python train.py --n_experts=128 --d_expert=48 --d_shared_expert=256 --hidden_act="swiglu" --moe_layers=[1, 2, 3, 4, 5, 6, 7, 8, 9] --router_score="sigmoid" --normalize_top_k=true --balance_bias=false --init_std_router=0.0116 --lr_router=0.000528 --vocab_size=8192 --optimizer="adamw" --learning_rate=0.00149
Below are experts of layer 6 (counted from 0) of a mixture-of-experts language model. Rows are named router (the router's row for the expert), gate (a neuron's input weights, with its number), up (a neuron's input weights, with its number), down (a neuron's output weights, with its number) and show model dimensions 80-119. Each number is 128 + 24 x the weight over its row's rms, rounded and kept within 0 to 255. Numbers have three digits each.
After each expert's rows: a language model's description of what the expert responds to. This comes from a sample of Wikipedia text that the model never trained on.

# expert 0
router:120125136186128124090119141130155145094105137092144129126083098179161144088193114125091131121113145120089122176166140139
gate0:117158121149115137152122118143125105158145128115114108155122150142132117151125127107127103156199091072194157158171145102
up0:106127080117161134112151087153135157130131129119092163155067170104105108135132143111103123162155125151133074137102125137
down0:123105133136110119158133186142095139130152145153135118145161104126122141107160115157108103074089124147108127160130074117
gate1:122141113057146142081152109159109120109120085143137149155107124113127170132145106122071157153123171115149129135136122115
up1:155148073122115123138117107140131117143159119168065140125117144093133114120108185096154141134108118090085089148101126103
down1:154130130085120122142135130143135126113144111157150136111160122125128119087112111154145106163153099129113129141155134159
Description: Adjective-forming word endings and common adjectives after articles, such as constitution-al, Scandinavi-an, Method-ist, political, local, modern.

# expert 48
router:169142149150109145152150088155144132114143148151118126123121133156117149123130182113153162119139117146157121168127140105
gate0:122126148082135075131113121145176166150132122141119141153088138135126113091122132111156115180100125147141124077112142094
up0:127179162112150042150143151136132154110138087157099120147101140122145144079105101141154114139149158132139150104128157114
down0:141131171141114111146124102095172124105130102094134081144099082130109158145118136137152136165162137108090188104135149113
gate1:149131096117111104170113112088122091121117103090147070147156091137115163131086149168121113115123137134146120148106104099
up1:173109154126097150150134117116100125105124158070110141096139119137096139068120133142102157098151126157123137117194143124
down1:155098150136113098125131115131138137148100144099121148130093136094073084153094086150118173128177159097157138125113113148
Description: Major city names such as York, Angeles, London, Berlin, plus vowel pieces inside words like e-a-gle, afterno-on, Do-ro-thea.

# expert 55
router:114077145151136117109148116142079100164124150137132086190122145179103119136162136136133169103167137123153113133144125113
gate0:130183138137120109105162141119188095139153137113117116119194141150142147134122095127099097081138132144144143127113122119
up0:174136149160108115114125120136133098147115157117146124115106113121130119110142139161080121108179147121167115104135165134
down0:129074133135146111113132133189138143142171172187143170090144102147126107149133096112114167159143186122124142154122140144
gate1:118135102124141106136132157136137157091104110094101152160124153113122155089120092151133115154174117114131137128185126099
up1:180116106136084117120149139138138123143111168143162101115110150131178152104132146149146128122107125155139143146064149102
down1:135110152132133133146123116138090102134122158120161132117162114128130126107159112127156171148090152116152138126117149089
Description: Space tokens and numbers starting cells in sports stats and score tables, plus header words like Apps, Goals, GF, Candidate.

# expert 60
router:166119172155124158139154119147107132111131133097121113115103144138104150141136113106107108106135120128150155122136146127
gate0:121168109126132145126102103115105126092098112141163128128159117136193116146137176174129137111127142141119112098104109127
up0:095113137134108144100128125122138142107108118119107161114092142115135131100126096110161111152133100150113151084122111110
down0:109133148140134133080128123114153101149145157099121156132103165139180149144075131096102120131126122098117113118101148106
gate1:121117108161080145092124143134139132146100144106123112084145094160110124144172100107113183123130148138107113125169136133
up1:138092107095125187112133091114138119116134091100164122125102098142147152124137175125121102137116149105147119150144116125
down1:174126115124107156167120120111114119129137123133123104128145128172094108105125135158130114134098136145125135137170138105
Description: Opening capital syllables of place, club and personal names, often in sports or geography, such as In-donesia, Lan-caster, Gra-fton, Al-melo.

# expert 26
router:127143122118139133154118112139142116143134134108108106166105119156158096146123189170117083100158142130132095147150178153
gate0:110095132145100153127120158126087101156147117146129116120151117139163095147141133130157143098161118159126119085071142114
up0:137104102142114112087135150183079138118123134082125140141130107125111143120111097169113142072126116165138089085106112125
down0:096168164144125165135113093092161148121117126103131140102168105133112145106130092098119138119148134145170127171130132130
gate1:113110101117161095107105144140097157139167145094136137133106117138136123128111113127138171113134127103165124118141106116
up1:094124136123105120105146131123074157150110119164099152147116097115170131111133133142113137134100133121106074135111142166
down1:131110120126134127151107149135158115146087110109164112130176137099165127129122134128150154089114116113118112163093111119
Description: Abstract or technical nouns and their suffixes in explanatory text, such as growth, population, -ity, -ization, energy.

# expert 4
router:111107162142149129143166135149159123157131140103114095119120126124135160135144095153099117136165143115125091097135128098
gate0:084129120097115123117085181118141106115137140136107098133142103139135132140121142125047082114137145159164141106103114117
up0:137107087117106131153169105105123141114129125148147126147141154162101073113043122145147128123139135148176127135164118130
down0:142119118195129116171109162173137126134144150090142123084107146103130128103152119148117149118154163132131131107111154155
gate1:139143181130098105096146128134146158131117147091128131133160165080126140172139121116130135108121170142170141109090159116
up1:128110143092128118117173102151140141133082142123144155091128165096093149131124106108121142126104145142120118138072132105
down1:103140146146125138100131123129150134091118115143110071086138079188099121092097110129156133111148105112101099168081090130
Description: First digit of years, days and numbers, mostly 1 before more digits, as in born on 1|1 September, In 1|890, (1|,834).

# expert 41
router:125145145142172112096112100161157139124114126103138082135099121128116159146136148125118132111136128139140104095133156132
gate0:085149137136117124138130143122155134130148109174119140127141067165128161100171138121170123123122138121125102118105166119
up0:095124150121162126162087120146096151087084106143093137111142139102130134111151124128083109158177133147126096110125104104
down0:096150110129101150095131119164123163135114131142118087155133112153118131126113114129140181123122119110098128134142149142
gate1:109097120121110104095128114128166130133121133103088147137131074113125121100130134098135128165126142119114104141096115089
up1:130136116117130150146098084150144111116107135083129125135160126063117144130092159113137119140114092096107130157116114143
down1:107131093146123112103118176150127138132131143143103131116135172123138125117136159120167113162149186157099127135163153130
Description: Words in sports results tables such as "Did not advance" and Best, plus to, not, would, and digits after dashes.

# expert 54
router:131136140208161113110106122152122080151116113124157085136137139135138151097114154139109105118156130081144123138138178104
gate0:166169095120079113124126143113122124119150123139103113139120168157178091122155118146129138110132129174141121145110102135
up0:151147111135128144179136119117141165131138134085118152114068115116156126124150111156132145130125165127125113111096105121
down0:114156120092107135082129166183158101060140134136102154122092090089121166138193108117137126146101118156126116161114103138
gate1:125141167170153158145152134126090124106135143108069059128119135104127190138142104116101119140146097125099137117121165111
up1:153161105111088163112133109131140132136159178153113113125141176099171096139129126118148139135088103134104118103134112127
down1:110103122091084111087090125113145125123127160114088105124094162156106143133159169092154107151156120133150159131133152122
Description: First letters or syllables of Latin genus and species names and other words, after dashes or colons, as in G-lobigerina, ma-cleayi, p-ine.

# expert 8
router:179148110166168127145184093111124115076109122162088117164174117163146140144128127113119125090133117158100083136163161158
gate0:124175189113098144107120152133117145140116098106155078117148131145108156134109119112172137134195115182178156134113153143
up0:160130091148140145107086195113117126159118130115139114155117075142140125091122140153168098159132130122124117147158115153
down0:123126206101132161085133150112127139154130133105118117117139147130138110123133131154133140092127122145197157116129127141
gate1:150165171096132120097144144151125155134115143139091130152167109136114109116146123150115165128149135136158122092125143135
up1:107133148063114122102126151127145113123115114127122101124145101157135126110128145160115146119158137100112163074117141167
down1:099121113143134101122088136163138127148121149149138077168163102118117120155106148116160074105092137141152105140120095136
Description: Quantifiers and plural nouns for groups of people, often after of, among or with, such as many, several, soldiers, members.

# expert 32
router:147126137141158081114136087147082151133096120138097063152145108141117164115144166173074149106180140098129116116105171154
gate0:135128164139131145176126106147141135167089099100138121083136120101141158095164104148148147164125144074128080126114129128
up0:110104154134173118134148147136137104157119114119130117145131083115131134148123153096169131141120177108148100139167166115
down0:097114137135118085129163167130152120120128096118151156144142097113154108118146126133118139112169074085126126151096112103
gate1:163143178172143124138130155109133091137129121148110142152116119105138156094113098134126141129126142150139109136141116119
up1:119141132124120086121101175153132107168112131121098140125101100120094095127135122116162092156140132129177135105120124141
down1:115152105064105099110127093134124123139098153121113098121075101161142091130152114124111086123144104084165141107107113140
Description: Plural endings after a noun stem, mostly -s, also -es, -ies, -ations, as in photos, mazes, solutions.

# expert 58
router:126157148152109138086147114119133116128131142138128127110096182121101108109117188089094114123117182137144088108127172074
gate0:105157180108119153145184135127119126107189106123121100145148086135118126138112089119103129142123137159146146092074113136
up0:112105125133133127083128129143152156122167140125086116196136054106113111128129108094127112124150096126162113154156092111
down0:120133140146096116141125152155128136142168130136139127122144122171107155125113154123166124150071123140139129105139105180
gate1:127115134172114191132143105106135118156152127093149130108145135139120146091142204125141157085108063124122153115119109126
up1:157136137128109141100167101169104110142127094119105108133124114125115130118115109170103106129142133116082119124128076147
down1:126136132133097096140142158164148163123105140139091090122160147139154157097135166140136135117128136140103115141115099097
Description: Team, league and competition tokens in football career and club texts, such as FC, League, Cup, U-19, Serie B.

# expert 34
router:126076096118117104133142102144093107119143154143106098169107119174092123136141124130163138109116098127135119154142123137
gate0:116109120166079128154119115147098065142164138118141100161106128141105112121150127101140108147123104160129112117120121139
up0:143120124122138179136111107145106102114164170106123110125125130101088110121189126135111109184130142150117134132113121147
down0:123059136132139182109121093117102133167107123171116160104118140112122117130111130117135123129129096083155152153086175127
gate1:124116126136121091125150089094121147152124122161077138109131161135107122142127148136127119117123138118133123103187114104
up1:121142141141134191118122140163106152083137157164118131106152141153183136157129082126141074114133088153108114147086135128
down1:127116135117147131141134094130138166110157132170105164137154099174088135174120131119182109115150139072113120099153098138
Description: The space starting a number cell in sports and statistics tables, such as 58, 4, 107 after a pipe.

# expert 15
router:132145154198159136112098138150131131092124134112149086162156097116177135118149124152106123074141159117124151103108172123
gate0:134166160181157105122127142139139148135127096137152143150142158136167129140164118144095120097134135128146132124131158144
up0:089105126135141176154113134145128132113123064164116099135125102110149087137168101147094109146132147079107130129148126109
down0:099099119151110111117092135117184146156137141126122170120149132121114102139122092090134145127086106110107122099085126153
gate1:102125137139139098123145179099105130132141144088142089124138112176130135148139109114120110125125137136134129127180137138
up1:113162153110135150125121084076154141145114151115152125112120116111125123081148144123143137155114145119127139144157163148
down1:124084131163110151134086149116119129116138134170129124129120077125130185151133159140116139127128086090170153108150189096
Description: Digits inside years and decades, especially the second and third digits after 1 or 2, plus late, mid, early: 1940s, 2017, 18th century.

# expert 36
router:104151106147152118114112178111160127108148136088125034137101127187121099132157136121068144122087155135103095172115189090
gate0:159148157124121109178162121128134114134155126132157157139114156146159134174127124109134106128136136148157151065147102133
up0:103165142155154137129142154136146131151153110150121105137127114161146119114151122152133113156122139160103107144115113144
down0:174098110144152118107143152171140137159137144148124160100121187132103159134139152083130122086124174153135141120134076128
gate1:123105085109080127098130091098103094121152116109151145096152177095119162140166116120159107125150119115121162125134120127
up1:153094143087128164181149101118079106114128106152113118144128116101097132081086157108134112116146119089145172091113165144
down1:102145133097168093156104175125144097104115082137133122110137104101128108117075138117089100139108164119161143116118181148
Description: The word the, plus possessives his, her, their, its, opening a noun phrase after prepositions or verbs, as in "role in the".

# expert 39
router:118110145146137136112131075139130097132143110129115117144144115190135122117108113129095144076139180108125128093148161108
gate0:166111130085162155114102132121121114119149105137124097127111127142117155121157147103133108181137121134104127159132120113
up0:148114125072133150117149167102113122100184126149133101118144142121100092147110140094180085104137161135109147129139080122
down0:076149137145143103140148137142141158121124130139103110139140112170115156117138114117097092139133103173158129150132121103
gate1:151129113157131145092098153155102099105160172102116105116162120146096172163132126158129136067148139141136135144124133133
up1:135124116159123134128119130147100110129104143131154116147141130159109165169134130149182105133118120119161111089147144085
down1:176107114095116077110118174171159153084129139088105119133124144126131143133149140150115143134168140151139122102131144143
Description: Spaces and digits in species infoboxes, coordinates and sports result tables, e.g. the years after Authority:, conservation codes like LC, and score cells.

# expert 19
router:147148153155153118120082117127150090121214165166139107142130137125134113169132117133101127125163160118126129126120175096
gate0:134179150144140134107094100147137099088104147094143134131128151180141106147141125106137136114131153152126101162128101097
up0:082134123111099105121141141102135108155113117139177162111171155109135074161108184123113150147141151140160129121122113159
down0:092139113143124150144154148090122094132164103121157124115131133122125125176092153148168133123130133114096149131147145133
gate1:109115121091126148145108104128141124107129107133119089165136113125125136149124092110125141121156141138143117152120155122
up1:114132115112135116120104129150123090108161166126179133112137146112131161148115149146154116137174093073136144154135122129
down1:135107110163150162099101139118161123178113100151131159091117111127123144105184099172111131147120115113117154143136140116
Description: First word piece of a capitalized name or proper noun, often two or three letters, such as Pa(ss), Ha(gar), Kil(burn), Col(lins).

# expert 1
router:150140135129126133125127120135116173131155123104094087114133134110128134114134141103095184087139141162198089128108147131
gate0:175179102134130135084121140159187141085137105123129131139138136103120143095099128141147121122106117108143096084090134148
up0:106115097116124138143146072115120071143120169100128131085072089123110193163147134141081164105108096130073132130133103093
down0:138150122155160121107200148133146109132145132113119142125161094103167185116160152143124106113098168143137119112166076132
gate1:142187108128135124139166117147145052142139140085111129135129119087085127084152111125095131117150141152165133188117143117
up1:185137137150099134132139132146124165163146160098133127138164139118152127183144054106104110156132127107124077093108123152
down1:132131180151085104127161152116147117136104156128125077131108157129131113123144137121172134121111099089114140145164081122
Description: Leading digits of four-digit years, especially the 2 or 1 opening a year after a dash or "in", as in 2007–2008, (1966–2023).

# expert 14
router:113155131150088144093118127144171139096109133144162100107157158144170128173131128113135139122173145144151123124162135144
gate0:091143160153133123132116109142184128133103106142142149118154106113152153138139107130130134093100141118099098140139102136
up0:100166147140123157153114098132096158158119098080190138112150126121092147111140135123158145163145143140169125136125140093
down0:135141172092114127110122150131125115140085133136165205087115121127170134134185158143116124102132138155092136128173139156
gate1:174098095107132148107114138122151157073102087110142111116122146079163120132145122134155159120125151118144158100158122137
up1:189119123097120136152117144124109130100072127132104190141170124133154137088112150099171112117145132125110117136119169127
down1:102113135130121127146130089134123137117125163095133123103116094126129137121133143099136135149146125100112150117142102147
Description: Country and nationality names after in or of, such as Ghana, Pakistan, French, plus final digits of years and dates.